From a checkpoint of a small mixture-of-experts model trained on Wikipedia.
Size: 14 layers, width 160, vocabulary 12533, 88.1M parameters.
Experts: 48 experts in each of 13 layers, a sigmoid router.
Training: a variant of SOAP for the experts, 480M tokens, 4906 steps.
Below are experts of layer 5 (counted from 0) of a mixture-of-experts language model. Rows are named router (the router's row for the expert), gate (a neuron's input weights, with its number), up (a neuron's input weights, with its number) and show model dimensions 0-159. Each number is 128 + 32 x the weight over its row's rms, rounded and kept within 0 to 255. Numbers have three digits each.
After each expert's rows: a language model's description of what the expert responds to; "mostly gets" lists some tokens that are sent to it at least half of the time. This comes from a sample of Wikipedia text that the model never trained on.

# expert 1
router:139156107119158121156089138148095110115104061067186118152144063126130043098132107089061135118153108127182173111078122130144183100158054096090169150091157151107159109089111174104149180093106061134105131144134137164128120119117166142144081157129099101131097142148118106132137104148145138123075111154173093154114173138119112091085082165139129079168094126144159164133145050118147135188209155117152135125208128140118138143077156116134100075125177147156146085181130128177148152128146111
gate0:085135147127111140159155159112149121125168093183094148131140142091089123185186086095164096100124176129189141113135150137151217126096151124153095107146082109154154161076144150145132165112135103155095102121178124099197113157123149088119120099166053108096160128145133162076161159101094151141143150078117150100064117116120093072107067142140194095100108090111148127131144121049104106148122193086134149103074056113137142139139135124139171131129118098139125158134070146184192129138190093
up0:157110108109098120145123130129138095142157149132116162162143169093100124135163110114138063102123185150183138108170159104097218127039107142151120150156133133140169165105151154149138179108083119143069125126172152030183103182099155093099087075196086110130104143127110139109184109109123128143134121082107118124096110147153131083133100184111152131106142115126140090137110191087053112101108195109144158119092083141110134134142099088130101151148126159138160177147091178199158115089120078
Copulas like was, is, were and biography words after a subject or comma, such as footballer, also, commonly, plus digits inside large numbers in results tables.
mostly gets: "also", " footballer", " successor", "featuring", " were", " commonly"

# expert 17
router:147157125090185111166114149133130104119121131087153090168149111140099072109144179051087067128141093112130130144120151069126184145185034104117119128097158121085163129096111167068101101067125116131119145119065096139100103111134137112127093113110139195126104167159147083095146114142145159121117137123134049098068136120067133123126167117125129091137084118134144088142128093148128115153172123105204131125121138108104103121130131105154130106172254121134155059167064100149135153105117101
gate0:102083068143139098194180175142127116102128075085160115150058097124110136129086135114102187052161154171091148090121166096163097183134111117147090131065139151186099139163153094136112115040094155105174124091127139153062120113105154106124147074123106117153114164083108124155144073155128114154084139141091150081176151127190115145132122079142149146138112159114158146100178117170164161141115162137082125147181116105145090157109078112135111171152105136131123172213133143156166091127119153
up0:101132171070110164090104088130134066144139139154154091121166166151167113135143082119227167187133091115134113214143143203156166083154135168113144112135171149130085119099134179109094144219152107136078126092134129063150120125197135155120117149110098085085160133109112149112097115055159137128139085142173119158117118113141103147104095101134157125155145117151128175131086093127099116074076134165070113107136126141149138096122164136100105113088206140086148083108122095151082157137160115
Past-tense and intention verbs after a subject in narrative, like had, moved, returned, wanted, refused, plus having and due.
mostly gets: " had", " moved", " went", " returned", " led", " having"

# expert 38
router:070080132150200129097079128159101115161170090075169087170124091082159131145113139101104140087165174169101131086109082143198193166136129105110165208116080128114165152136098103143124163137157097184139165171093124167125152136098158169144083152081140119105071186171117149149075123128141121132111153147133113109121125148173117094118164179145146114194110085128177097099123073111146177164166176102109160106186148165123121175110157093156067103144161145120153136145126113148157166124125098
gate0:152107115100169100177158096100142183177101114145149160142137122157119189205101110122107150117116128174104113104071081067120157145166118169118100143180113080157190094119108097134097149121108151104083130065166171128158073147118156093162085168155110137134138167130088129071136137162132150088131112126152088095119184124086241141098158073119162095109130140092128129145169146128114141135074141153177123126103129176093070130155079094126142116105103160097104151077111116175152111177164078
up0:178128114158164099192136080081172139183109111194100152097156120104143141164115113114137173096092107167113087132079138199120187147113170204097126155121095109111175133178102103129114216150111081094106096125140162134133054153115159056185100173120093140125127151115117102111123126109138104095106126116159110159140132164071148143099174075148123143135105146134129094128139111152136166133087087082118107120084131149111125138133106115126188128096103163150084168081035146142128151190170096
Word starts on art, religion and learning topics, such as art, Art-icle, Christ, Latin, bishop, sculpt, B-apt-ists, bacter-.
mostly gets: " art", " Art", "to", " organ", " Latin", " Christ"

# expert 0
router:128149108102158085128120164131116096128090166111137080146135104143071054097150102124090089043170156147156123086120083108141148123085091100150149147111074126128073144110154097048142201155151074118119183157079118146104142072112121096185111150114124116137087145142178141103116109128140125078152133170201080181154171119128142109121085116135164112152107134114169108142132066131150129215146134123147116123168172090120106144115137120182084115124161131093166105206127115119145203169110110
gate0:059169154165101132098156088120111165118127115111142156075156136160105144076122092167162134083107129101136075150161116171055110122141183106117127085154123193118089140155104118075131165099106129133094173176155104147115047132079140199141133145119114167172064100150144186142150100102069161208115121171090133114151124143140101095081162110135125142141123127147106111113147141148103129140153089167130168082199185167126116134108084105154162102097089141126125122157154080137150147036143161
up0:132145121134125116138123148107141147142141101119119119133081085096171169161081113109133091138200116146135156106182101103180129144101110146147103181137151116120084082054163145087106097124119170215132087128094067177081137095116097082102137113207190141178124132148155103055124158177148135062136115080153125126078145148177160187143083181090127140145154096132129135156069162121126139137140122094150124163123146107119138114136090193063105191129114130143068122109098120146121110199115125
Closing quotation marks, apostrophes and closing parentheses or braces, especially after song titles in episode or track tables, e.g. "Borrowed Time", I’m.
mostly gets: "\"", "\")", "”", ")\"", " lb", "]}"

# expert 42
router:115132150072174093171121161110067076124095102120139077134140099158153127142107121061091117106116087154188179081096118129112151170107074103056105212105177113141166148091102121169167176151144082147092124191114110163146123106122146158102160113109103114093094145117142094098132138150141167126132138146203123101104173105103125107118118141113114047153139090152148096098109100089185111149172129123194162199145149113093111074083143096138109117173212127121145137145110096141098121103093129
gate0:153116109146166175129116130101128137151143175145127105152165163179150179141148154208128157175108145101130109182175107155138126113056050125127141136171122094062111146150114137141086089127131110083144138111083169130151167109136151098164131129052129142151101170083149132146093080138129118129078075125158132150046164106153145166180098128142121129156106065137158166093134071112125062171177118138137102108060101125126110155134056142114115051105133159123105086171110155165068153144140137
up0:143109083118161148150143149100145138152132152135130103134143125172166172145142198214132120172117125085118119162159111154164127098103070140126144141194121057111081152131118111148088069117135124086157117083083158117135174116139164117146129088057161164141122191069178124116109059105088134105103066125175132151065194103164161134152112149175121135142147092122141163069129091121121079158163132162113105096050135140134121146153064152116116064113132172125117095160113118179075157131129128
Prepositions and clause-linking words after verbs or commas: for, with, by, to, after, when, against, as in resigned after.
mostly gets: " with", " after", " when", " against", " before", " until"

# expert 36
router:123161112141163073150033123156100119114128141102113100121135091167089116092133108131056162095130104219136151135072130122138180149162126080108152164126149078159112117109116122101151154149150115128107134168137130153146171063125140114151145173122140163050128141199096131125143106116144189123136157136200071071133104135112099086093116119144099070163113147209131094138101111137146179162188131118132103145182155100085171179134173136102074082139163114100143113154122075180131123144153155
gate0:122113135117146117091110136116135132081159173101153143132133111131121126140142126091076125119130115163112116153102163136137123185197104145090131132202180119121089089121143123137149146109117192154100168117155204146081118145106176165141150104101097105119164094173176110114140178058120119117063130069147110144108098089081173103090131069142138112186081099198127159129125134091118109158094172088107093127190110148154124242174131125104094097119156091099165093181131125078135144061133140
up0:162142138110149146125140086093116132193106135127128135075137162105172159114096108157157132115114155101175119153140184123129127071047128072119138130075119113125158152130165149087077125099118134158133114131112117071112137107147058128138113107144147096148161117103151090094108143159153121118178125115112192143095104066142082150182136154153119122054181117039144142123139156157105141137156113174138137162064117161064134106148126173168115145097098125132099223086079102176161200202137122
Abbreviation tokens before a period, such as No., Inc., Jr., Co., p.m., U.S., Dr., especially No. before numbers in rankings and place names.
mostly gets: ".S", " Co", " inc", " Jr", " no", ".m"

# expert 34
router:132131084122221087127106093183125091195122132084192134118166065172128144158096116111100135108141095093168124125124115135095184120114116143080179120088102089112137156134104158162144152110128067144091129125112142147067076083120117129130112136090151148100142104100139103115083123104111094141157162177117110135117124146127097105071123154138145073140120113204143120131080110147156108184140155087120113183155132139111090130117110102140121063142140156178061074183118150173109222065080097
gate0:156127119162086126164173118161087062155126115140111064193200109125190138136097126102118107168122133148088161109119147088143164108149116104086106102122156165137141166211153168207156113071158057189115053142163143144131124142154081090147131103122108113163096083166143170136159130099109097137107117166142170111108169070089131183129136096175099123107129157134128098093115144069131098145087138139087180145107136122089152135150108160118098115186172094144111174122089134102068105099136092
up0:141155085135179089173219097143118126158127201146139094134134105156196137095099103121105140131114184126108149085111123143127167108133104173092134127141157137131140163131178108142112090107171063169079113173157111152077140141151151080134144123096114175157134077142126183125112132080085169066111072184135168150175169081126123169120128102113170122173115152159088118093114129134156136107090157148089080123043141152098082088140132165058087089138158127135150169116070125133129093080118154
Capitalized opening syllables of given names and proper nouns, split off before endings: Dar-ren, Gar-rus, Mar-engo, Wes-ley.
mostly gets: " Dar", " Sand", " Gar", " Tor", " Mor", " Fab"

# expert 14
router:084136131130129156177043142141092149157153132082214130093176120152127095138157109120040130133165128080157194100096120126158140094159117120065157139104109107107136145087114115092127157100116121137103125132146107159075086115091155124150059146127120130097094133155129114147099170165152149171089159169162071129105146133138097151087125137090141147189128051142118151173144042135123124178165145111143147146144172155105125180075149135153105121123209193124114159157140133145150202083138110
gate0:070137152123100173118179130071083123095153197114113121142118160169144074088158150110091082131125085052139128154110160076138149124110183158150107132166077159093146165120105151075150100192114133170082113105120128117176100119140107112097128136096134132131108098153151116173133123196179108121189122140141097126137127134131118103199170189193147076140169137134148097041142114141127162124127151211149049098156155124103135105119068062078100115123136105142134103121151127169140102131138145
up0:188156129121148100111111125153168114195111083139119147100128070103111148132113123160125167123131154198105120104153096151115090124168086076102117147063191146177105091159170114183083127059130166096156132134126121169114159148102159102174093130149107140121145128121099155079068144083103128155047127117106144162119139133096162150055086059115085156104121132109139083196151176133129101129141131061153195144118090120142107177164167175167161150115092161073163129158120155081120140135135115
Two-digit number pieces in years, tables, coordinates and statistics, such as 27, 41, 87th, the 23 in 2022–23.
mostly gets: "27", "29", "30", "28", "34", "31"

# expert 39
router:134166116085184067133097049095138119177109116072169093113184056118150112132114097071034082132102135122137160136087096148100123141106061152123117161081151160110164137090133131102124165105184062137103163174144124117144169096142178186125103113129101148127096147145158126126106147135189143102160127168122102118118192125156174118107086155085166114144133119121169118157137094125122153139204162123154146143143175124103109132055130105124131081131183155123153085191134150164163161090108116
gate1:093084119206169088146124124132108144097110093081176169156145124162157144126092094105125122141109150145074125151189129149144133057081164159156161198086148095116092162112117174161106074154119119075151155132102089117121137186100170203133139174137075164131092094030122109121124139163107159152160125126060068063134164122124148134122086130168164082135136103177089141150124136133096138099167171132144121090143132113144125134118103146166090106118132117098076130124107128145159228135115129
up1:116091134214206104132108120141154129123091074095139210164127133174149144146118096060163103120112138104075119136182148163133118058077167193156159165093159090096086179146133160128052100142109131069148155142108141133130113182084166186151128161151091141152142071055093116090118145147120120129127140124108079095129185125149156107106121124129154100142086126157128122170138130127097126127128144135114146094139159105140141145061120148152122090131140087100089133135096112146184225127096102
Periods, with any closing quote or bracket, that end a prose sentence, plus some decimal points in measurements, such as 1.92 m.
mostly gets: ".\"\n\n", ".\n\n", "\".", "\".\n\n", ").\n\n", ".\""

# expert 9
router:104092115085189122161074109115144105140184082115160128168180073115133079124160130078102107129113118105142160133097135099105167149117092070092133152114160150111110121074149100083138162141121106168114151156089068162103131079136142156188060139109118208140137149167125080140088111107168132108112179177121116110133125127124060119129059212119111160153148126148130101115107138095125125160148143095174196109189134090146099109124069158101095118123177181160139140166091160203136133114163145
gate0:151110113077126061168131138073149132115092121131100152167152101156146070139108078139093179146100178148124122135137144150151162122126130168215102148153088155157128142153153137165089139122060111146120134133189081119120158104135149132101146081138107143117164091140156155115125138091108145143117116105099061093151121088133187132143188091136107136104082147153122226147064137108117156162183094131082156153148098138097120102145109133103099185202108126101079137175054106108061103113196150
up0:168071152153115128097164157136097127106179152135141135083110146083119151133134103125159071081103090136170119120100108166083113125147118099036157096109155130129118111112072122122157082136190156138160133080070086176126117157092080128128118145127198123158112155090109135172147152122159142140144104129137196157140100124137071098129081139106123068175124087133081092113154126165162128105094143165208080100143168122143145116132195139129177093084116161154188174074188162096178123152090144
Plural suffixes and plural nouns for groups of people or things, often after other, two, these, such as -ians, students, generators.
mostly gets: "ians", " areas", " students", "ists", "ions", "ters"

# expert 26
router:142099116122149117131041146145100116141150123098138062131083119134119085080117123122057150090164087104174153131098117154133147130190148118117146185083121133129128134094162149060155124148127107137102138132141113134087079137089129168119112170135126130119116158128157109143138119137167116068101117119137037088134097199137087158070097182107150147203124102193105147112114088112108109229148147108172129109187136178131139130094131118124140134155187183109165125126082091171154204116168148
gate0:091106130127148137179104103121100129104121175153136130142150109056103197129173095122116092171179113065091183131137118156083123245161167162172161142184107090127088166121130153134130101074097143129178147108111156165151114107083129110097190130129197127126148125131090135153145087121129084107175133145096152111125086148057089116140155108140098127087214145101150113122087090089152076162102122124139138133146141139069087096173114140073083114093154140152153148123153177109127152088109154
up0:102172135111097091101092168127221102088107090156108088162238155183121140122103146126132177106100083148136154151114106152083171105137137113145136125113165085074077130085116113133112167149147104114151105123114139125132132117143163142075132127132176091135165187175097106108159128149128142100180134152156130160131108066093126158155104093080150189125091111134151132090133074111090139080211110112077136192112147194166118186129095132113092169051093118125133144149124094135137126089155143
Single digit pieces in numbers, scores, ordinals, table cells and percentages, such as 1st, 2nd, 4%, scores like 1–3.
mostly gets: "1", "2", "3", "4", "5", "6"

# expert 7
router:152112137101145108195104136153085120115115069100150145091139118140147123110131123083080119134162164132172198100129114113102115149159126115093160127049125150131129103119137115093173148132113072125131087146103070154110139109056091168142119128165113109102102146186142132120145090122130152191090112127134077157119137108114109113063097181129120095170140114128129160155103119098164144250147152062147169064167114148146116183101113150149160059155182181181139117200123130167131181141112143
gate1:142104134155123118102175132123096089128164111172129153177096124114188100109128075063172129138122133071150162078138111108125094162113152158117081105069125221121098171135129201112156160136082115110079106133113155129149080132117110129139181119156145126099150114136154113134132152116131118087126128122067125102141130168135114153091117165113115206104165091084139084136151084144192123103123080128184120143142159188135148176185142087093199127147136063183067136114107047125166140098158098
up1:139083081031115120176166165121118125137140101156128166125131109139155176090138085143129126140089171079129111143129106145101126155126173097131126122158141107114158123148144162118088102084127142085100094169149077134082087204108106119163119130126072159092114121117179137165153130165131078144131138182123183080098187081105111122104163180094231150126136152117091081168141194172118133057111184176136124104154101124188068085137078133168091103121137117132121130144094124156172118125096140
Dashes, spaces, decimal points and plus/minus signs between digits in table cells, such as scores 2–0, 13.6, +3.
mostly gets: "–", " +", " −", "⁄"

# expert 30
router:098117111090166126122094141120092146155141167111189101123118057154120094128154108076026165094151102195180144144142121164141115148133081119123152164075178142136139143114111161129150157092156114134115131179097151154102098077111127134120100144103159165126119113158132148154088115132215187130105138121178073141109138119131162091094118131149158126137063100107136124102080069157169157216132149117177105150128158142068127145097090085207101066185157171108111103140094095134139121099106109
gate0:078127143095183139120133127136087157115120133098102134098113149130133169113212162059086120133138142139162092100171137116100086087162137120115150119100144107121166118051141118077178137186143102136187147096153119091173061123057116145124080103040111133100111094127168126135149075114179132174167160171141156094092140141139129170141058160138112110102055128150137177153144169132132165178130155091130081138186159084127141163097145175157137107171161149102111123064107138143144154087132107
up0:118116187110139111120049144159167123149139126155145081154100109137136097145070116140128123164137095131088140128134125089154133139099128096116119170135062159142129135182099147145105101098063128117092166141181161149069156153158125125107173143187128126100128150088113107095122116158152075072086137114101117140139102118187149050102205113107129150150168179179090072070177085161109088088138156160143155102088142194152099090112112118142136134126094118191139121201150077176140156186086142
Spaces, pipes, dashes and placeholder entries in wiki tables, such as —, N/a, None, Won, Nominated.
mostly gets: " —;", " —", " Nominated", "/a", " –;", " None"

# expert 6
router:153189111104174115173166097136110093144141096085150109141142069151159063197131125103101136025123088134151147126097128082145132135105098079121157180094126143149144134099127152107139160120167132127093171200150135155080138138152146195146120143119146106130068154169114136107117136133145121125128143225154074161106182140116154093104096168126167098148094135142140101104126106118140128173181163133138179107186163099120152178083091093138147112108188200144116160184138116177172165106110150
gate0:085113105195091146113102113103137187141149148108155130116179122148092098105153164123113158174112161160107111145105159135115150115109157132130132142231111134131084117114114122103107129140094124151126116061102141118122121124141135106163135148145113112181173148123075127057145139126124160099089159101137165110206097119122097115093153150122141127085043154138108048127117183119186144025149136109135187112175120120118117138214202075079103118124125061170149080100118133156126136140153166
up0:106117130159099150127143078108094164136122146087176130133176088148122032104198167104118155112147119204147105112098125103183151113067162159130151118176126140134136088087140127078074138083127128137145136121128107156120103156146154154193116137133142079169124149162119142103119125128116117110102144108128110103213148120142130114058126165117186126115079167149121031117122172102166115076139138106177137112225119138142146123105177075079113077088125089164128097132135100108145180162103176
Commas, including fused forms like ), and ", and %, mostly after nouns and names, before and, which, but, who.
mostly gets: "),", ",", "\",", "%,", "\"),", ".,"

# expert 43
router:169130107137166124180088094097145113148128112095187110126191096150092115162140145113074062126120082148131119125066082102125129126131128117085104118089169077171185080144144126147181126084129110147112143120124118142065175072164078111140104097140046119067065134208167073120117128075143135084122176132172129131096122123105150107111155156035134070136139105125156136111110150115128080168152147135126202123122135163098112126090072143147105095129142171103120119145139111148091155178156151
gate0:159122138166132083131157172091104101071110052107165100181095099131141120143130117075128135137116107140146120095168080096123185182141160179106087085170149116145164062172097102161171138107131144127082168153182079095093200169091129108088118158126134123124177164103115100131179119176108150146139080127155134177176126143101093109105100104102118190203164147144108134128108122060147098087117139106139090127134117106141123150069180112156193123083164155109064164120161110129098126109160119
up0:140133133156075124170116115103104170132077170095080080146162085113183105102148139121168084089083121125182163114161155111119128124145165168122136120174133081141149183143092102115130181107063129154114114122096101099108148109078177052103117061128133101146168144149162154086123160148138125151098079104110119198134106103122174095094091136211125135112123164123169126127124162138181109073112132104164175130156110119159092169134140116149149179130126173157152042172055076119122150104118177
Middle pieces of long Latinate words after a prefix, before -ation or -ate, such as rehab-ilit-ate, int-ric-ate, dev-ast-ated.
mostly gets: " ident", "ilit", " investig", " Adv", " equ", " deleg"

# expert 18
router:144092079058210138117062129141124081095086085103101114156199099132080094146095110085079122148153101132111152152141098069109161110121125118107107151108149174123148153090106130093140101091180117196143118154120054125132122132088127134175114130107168103117111156131113080094124109134130125137119149160189116170079103132129141082147096143137148139134130097148155098097124101059146150183171183142154127168217132129165098150082147096196119094076171189133129106147101096099167130184113134
gate0:056132100121134135080100173137132126136102101118144101120103050135116136077148128201147109128146155140148057152176122116133121141147086122147129158117117094111107095141138149159141130182099114157134086161059077148127104150125111127165133157068163193124053166133150071190065187151176100127154125107163138141085144159124095128093070060105165160170100139169165183182118154125100122146139125110065141138185123076119095120178131187123157128095121115153164108087097103155133127178128135
up0:089138163127147098109067121143076132097072139117127142118137150141089139162094099153114124132152180100188115076121092133074138160176076131074116194104094109081135120197092185120141124117098166198184144177134117170143110109158095169116095091132153199093115117111143112149113122119145147119152126116149156121120149115149068072126174116107117141100122135166068110189160157148124127124096163135155065077134094088115128182149152106102139178081125109208100121130131100137206072163143156
Word pieces ending in e (e, ne, ie, te, ge) inside foreign proper names and place names: Teix-e-ira, Chey-ne, Guadalup-e.
mostly gets: "ne", "ge", "e", "ée", "aine", "rie"

# expert 3
router:087126115129148147133081125161169123155127143087138122121163083143127108136096069083104143127119082105154175129104128105076157160158128115102144113111114139125126177104093119097175164169118094166131200143154096146060093118091138161113082127111158164113092166109127132148159132124164193101137148122194082123120118093139135161121053143139109067168081140166142128159105090116122058134196164051122160152142171165142109141090151104160125114163189151111153128159142057204185172149076087
gate1:104152145143123160168088102159152165128071140064113130114108158096123110105154168144084151085162152181186145123133104138126145079116155156062091130102151173130094165118100096078106128116131150088201105069089099120074136136128159105142093149099171073140107155147169130112127126144135147141155116074115164162109140121108158056161143171168128166122026153126157074151058089130220138132155132129099138108171072156160123161155145095151115152095109147116108195132157138094120120159084155
up1:123142177108115112115126138162115165046150142160118062195152148177037078149133190137152121157105120154160137137148098080065091080078149092054102110116111153120160095126053141136128110164149124141145089103122113052119075106122150143074117166099166113147163138172136097133140130094184110125127087140108128110119156178139147106143172124143097146117123161102130148168120145146173131138144115141148134118119063146128119208144048137117156133179146169117123133096145133079161123182083188
Quantity words before a noun or before of, such as two, all, several, few, other, most, often in one of phrases.
mostly gets: " all", " many", " two", " some", " three", " several"

# expert 28
router:151119102135140134116139123169098168143130135121181051101177126171166116129106110151095179169119112101143213186151114149146137112139078139144116168086124096142123132084150142057152197065125117130071124141100086145133123113122114093152110131064118144105136137135111100146141118128097096123097143186172019123144161098122060110130089146114147111115109103144129097113091062106152131170155139119124225132117182097118090157109109149129096103098231119144122069156112100161113146099142105
gate0:140123056109148171170110136127157113099121109071140065097099154181144182084093154135140110131125193118153134091103072110186119164139156152121148153191055176123100131106095180133098155099145112148122140097118084153094082100122135133127111129141123164126058169149120135196187104143141126155159068103101149150109077105124130084119113067149142109184177142098129141107101176108144164077114165126037080126122137139140145184165143148186167094149072131184159097135113116151108124139106137
up0:113129171120037076179171115097125168162137154128108132137173124124118118131160138192164177119189124128150093089116149119118129097103159158130156094125148093057117104151102104163180103150096142136120115201143119175138098107112148171120136038117202053131125153133078067097130178154115203137131167085097141111116152118077127107158138129127089071123118170106121067134112102168119116156135118095090122156165169115157113190119142161118083139074134179131089112139149161112163082105108112
Past participles or verbs after was/is/were, usually followed by in, on, by or as, e.g. based on, located in, served as, headquartered in.
mostly gets: " based", " used", " located", " worked", " played", " served"

# expert 24
router:143173140150180122118122144125056144165093151141140094166121115102152166120130085121078157148156124171142153165078137081137126178105117118098153114006106078141179112139116118122195124112119076088103169102109106169126071124121065123142095162110172154087094218196158121138138134109146099059115143154114107132090150132145158090108064193082118114117079134133122115118168137129140121197167145136160101134161164091106158130093153154151158100132110143111119113154137100199149129146140084
gate0:134099105122138127161102064133068128152132150127104118138168120169123135134125184093128191130132053084123150094114132108125139178162177175134156164138136124113075196123078179122115163128117166110113167149096095157157125110098074153076118072052149142123134159132125094146167101126056129096142169095110125175094115141058046127164137124152151147149139178158156160097120176093171147172089167160127080103119149110131097112120168162186121082119085154121126096114079159114130127204110092
up0:076128121094186151136115107106114087126131142135118182094149136128137148109111152113083161183134131119138188075058141168126167127133158127123103136153115160138181123155078102107138082097096103105124133194164158165211142147076142126118092093097102091179164045115128124149102109110138080094123132119120109194133110092164100175134197126144079118107115134113147086102148120111097069061076082151112162121154167138093094138167181146139132130170139170134205155121062169120179126152155108
Pipe separators and column header words in markdown tables, such as Candidate, Votes, Name, Pld, Opponent, Result, plus semicolons in lists.
mostly gets: " Candidate", " Votes", " Pld", " Name", " Title", " Opponent"

# expert 25
router:138154165099166090153061135149095124124145074073204110111153100147109060078132088088075143134142119136143175121102118136127140114127105110113157156091097171154125128096134154121160174101126081146091146153142091171098093063122146156140116150117121117118063172144152119158110103150137136126086145156181062130079180153150069113085128122123120083165077112132181160148153046147146129190178140091180179098175137096117100155059141128128099090110196159142114112171110152170107155134146112
gate1:123159115167128079108139086171189179152133150167136150139204151117075126128123154118147113128084103130125121143102081089112153109128084130145137139143130109121138112107136136108135138062120125131140114102068103208095104176219157099132149101098123094101132112029152094124117180158101103115128138112111185173120141093122195148119104152140086097122106105066132159141162128151126153159064173156149131120149071140119071120148044162131122105154182172126095195119096106155163140087129194
up1:035161114159075150131101082159103138135130142102043074167122146192114133096164203180132152089091101141128158144102105117178104096141069172183083095126110108110119111150096120132142128121132117128138128142151123183132113141173114137112174140111137085181115156097107100129079131114123114153107091112104154176140132163105180100096126161058130156199121130068099114113142108158135111154114201192110127131108109158153117125154072193084146076119168144138148088125095129189180093144137154
Numbers and words in sports results and athletics tables, like 20/20 overs, dates, Championships, plus words such as the, such, direct.
mostly gets: " praised", " brief", "/sq", " graduate", " such", " throughout"

# expert 5
router:128136071131153121201081097113130110111129129083159115108148114080138133149112121102112107115115119099167178148125125127152142164128099095110129130086121092107175181118070133113135156128171117132088138139072075162082086108130136151190083139081116171114135146132143117111122122112150121109161144136128081129082164107124137107056076120079137088186090129199122134128128125106130121237173173076126134098146173152116079121141144089120117061125205119120091078199082106201109130079094161
gate0:132143171129104129096168105106092146120134085160158121153136147154155135128147207102161095142114147132151190147133129150155110129110142133137132148111166133142045185155152153144109128158118098111086103152163073123104144134133123120125107106158075142115157118085079093111144101133168205096063114102125154154148137108066181101089135159087139141097118173145138113126123176190124157055121042088117217136116152118096151095123161122165112107099219140068168075156087123136084062117114120
up0:146083078134116155148134146156146118130095128095096130089140100078123130116097079164075167106114116095101062113131148128098135119133117143130133130097089108127149072093101105110164114129148177108123144145115170137155128144149114153133170128091173103109116139134185178128148151117091091167202142115121108130112113148203050140103118101155122091154152059129117132141148081086134142194167169156128061114174102158150120171098125177125145191170039108145078189091174130129144238145144111
Given names and name parts in election tables, rosters and biographies, like Robert, Linda, Chris, plus parts of place and team names.
mostly gets: " Chris", " Robert", " Gary", " CHN", " Andy", " Eric"

# expert 21
router:096125066111128100162095091169155120132130096076125082108158132164145122103112139077115139134151127084175122147095127143143120121148133130106151166088101099154161124105098132087169152120191134098116173181152084160157159125105120124159079130096098111104139213175075100073146161120099165111175127187217126134100157130112140140112142175086205071147153101161102165136126097086115133183217151088156160115177166163134103123107128097136133059115161128097098150148152112157147191105118088
gate0:150125147121136170109147137143109151135101110096112160134126131118050084147141104136117195109129109166130118133085163155099089158143141145169175150099132110155087141149148115076148127123146122083145166075120110111066075129136122132090165174102190151116137104155137129069171144096131184087165111098085166154166100160125128201072072142080117094120160163084059172109109213125129096128128119149116177092130116123110156091202148163148172110084116105158137101110084106068170154202155095
up0:130120088078083128142121099133144140129105121120148133132183153087067082141169102138136165138121129162114140189095146125086064082168181155204133142098149104139111076161135084088150179159133049068120167129147144135106071170110149115071186123110203130137076121109157113092160162112124131133190079162088135081167139150163133151108068131110106086099152138090130102171191170165112093143167150133130138142101102166078084159145090158101144095097114103149115156145119138100144177155173125
The prepositions of and in inside institution names and locations, as in Hall of Fame, House of Representatives, Quartet in D.
mostly gets: " in", " across", " von", " near", " of", " within"

# expert 27
router:118145092102207156202098099139128116093122157111138105091182162134173107125151081099148107100144166148188120080134154122107164097127141127120103178114087110121170119117046133095113177067167115170138132093088112167131090071094125116098101110044147128110105139152091146120134135128134113131114190138176104122097121108133109107060078166096138125146129159130142109127132091171077141179144164137133116081108172118084090092088151125145164115120157132156165175253177106155129152116120108
gate0:141143125170159136162139066161132079171066109110164043044193123095079104146149144133165152104141148153127133146112120132125148150121083117138159112189055128162091114094101141133175125132059092163114157129183165077101103087132115114048171121169097086142110124113148127109119102137086131121102113113117125140146160177110091146086149152105114155104123134114181162160156127129149071207146101133156144148107149104155107083139090087093168197119165153161151138172152103100187092167105128
up0:182127154161134197142131082156130094137016109086138092047206102127086120181150126132136153089179142155127165118152084145102117124153115095146164107135070126150107116068110139141174068167087129145156127146145182107087103116113138107110172120166106090107069156114128088120154116125067132151127106106137137140122175174123077189087176092137137117120105142137178128102144137135162104186144119136092102180094145104128090103136090112091149210155165153144164130124139075115183109129133132
Middle pieces of foreign, mostly Slavic, German or South Asian names containing ch, k, z, uc, such as T-uc-ci, A-ac-hen, J-ur-aj.
mostly gets: " Nic", "uk", " Bal", "och", "ac", "ok"

# expert 33
router:126090078104198088157063070128124117105100099088163103128227122213134097135114161086108168116179068091150165138108110110103131093146107168098088126115146158114156100083131123131150153081150096179187205165150109144123112098107154132180151158103149159094114145117188125099123132143108121121162115137154125064080142153132166094140117198105136136130118124138143149121129125096119089168177170141162144157151129167168139072071123093128163097110169205144113115172162132149108134143085142
gate0:131151116117153079128122157151174127153109098158173120112103116125115087190150150092145083087137153094184070166118072109099109067128186135110069113089188067168155143113134136130143108170094164145161125077117105148092101123126132128196105159094170110101084115081170174112125151162145077131150150150190070085138134125092124146156102164099156093133173113190121166135101076140128119121150119096176120114109131119126138198100115126086161211116114130090156180088144106169103084141095189
up0:088080131158073205117150037130102152110150115091122141173152191121110109099129123105120170148064150118136112097157154112133109159118122133170127137113108103148110090119103147102135166103119204086121114124157190147144206148139214099121106136138107162135135168157108173175136106119091133102150104111134126063123157114169146103059148128186148064097081144149111147119118143129102165058126118157154161215148089106072092079096128155102137124087123142171135161158122141159128127094134071
Word-final pieces like er, el, ter, ler, ner in surnames, place names and comparatives, as in Fullerton, Huber, diesel, larger.
mostly gets: "er", "ker", "ter", "ler", "ller", "ner"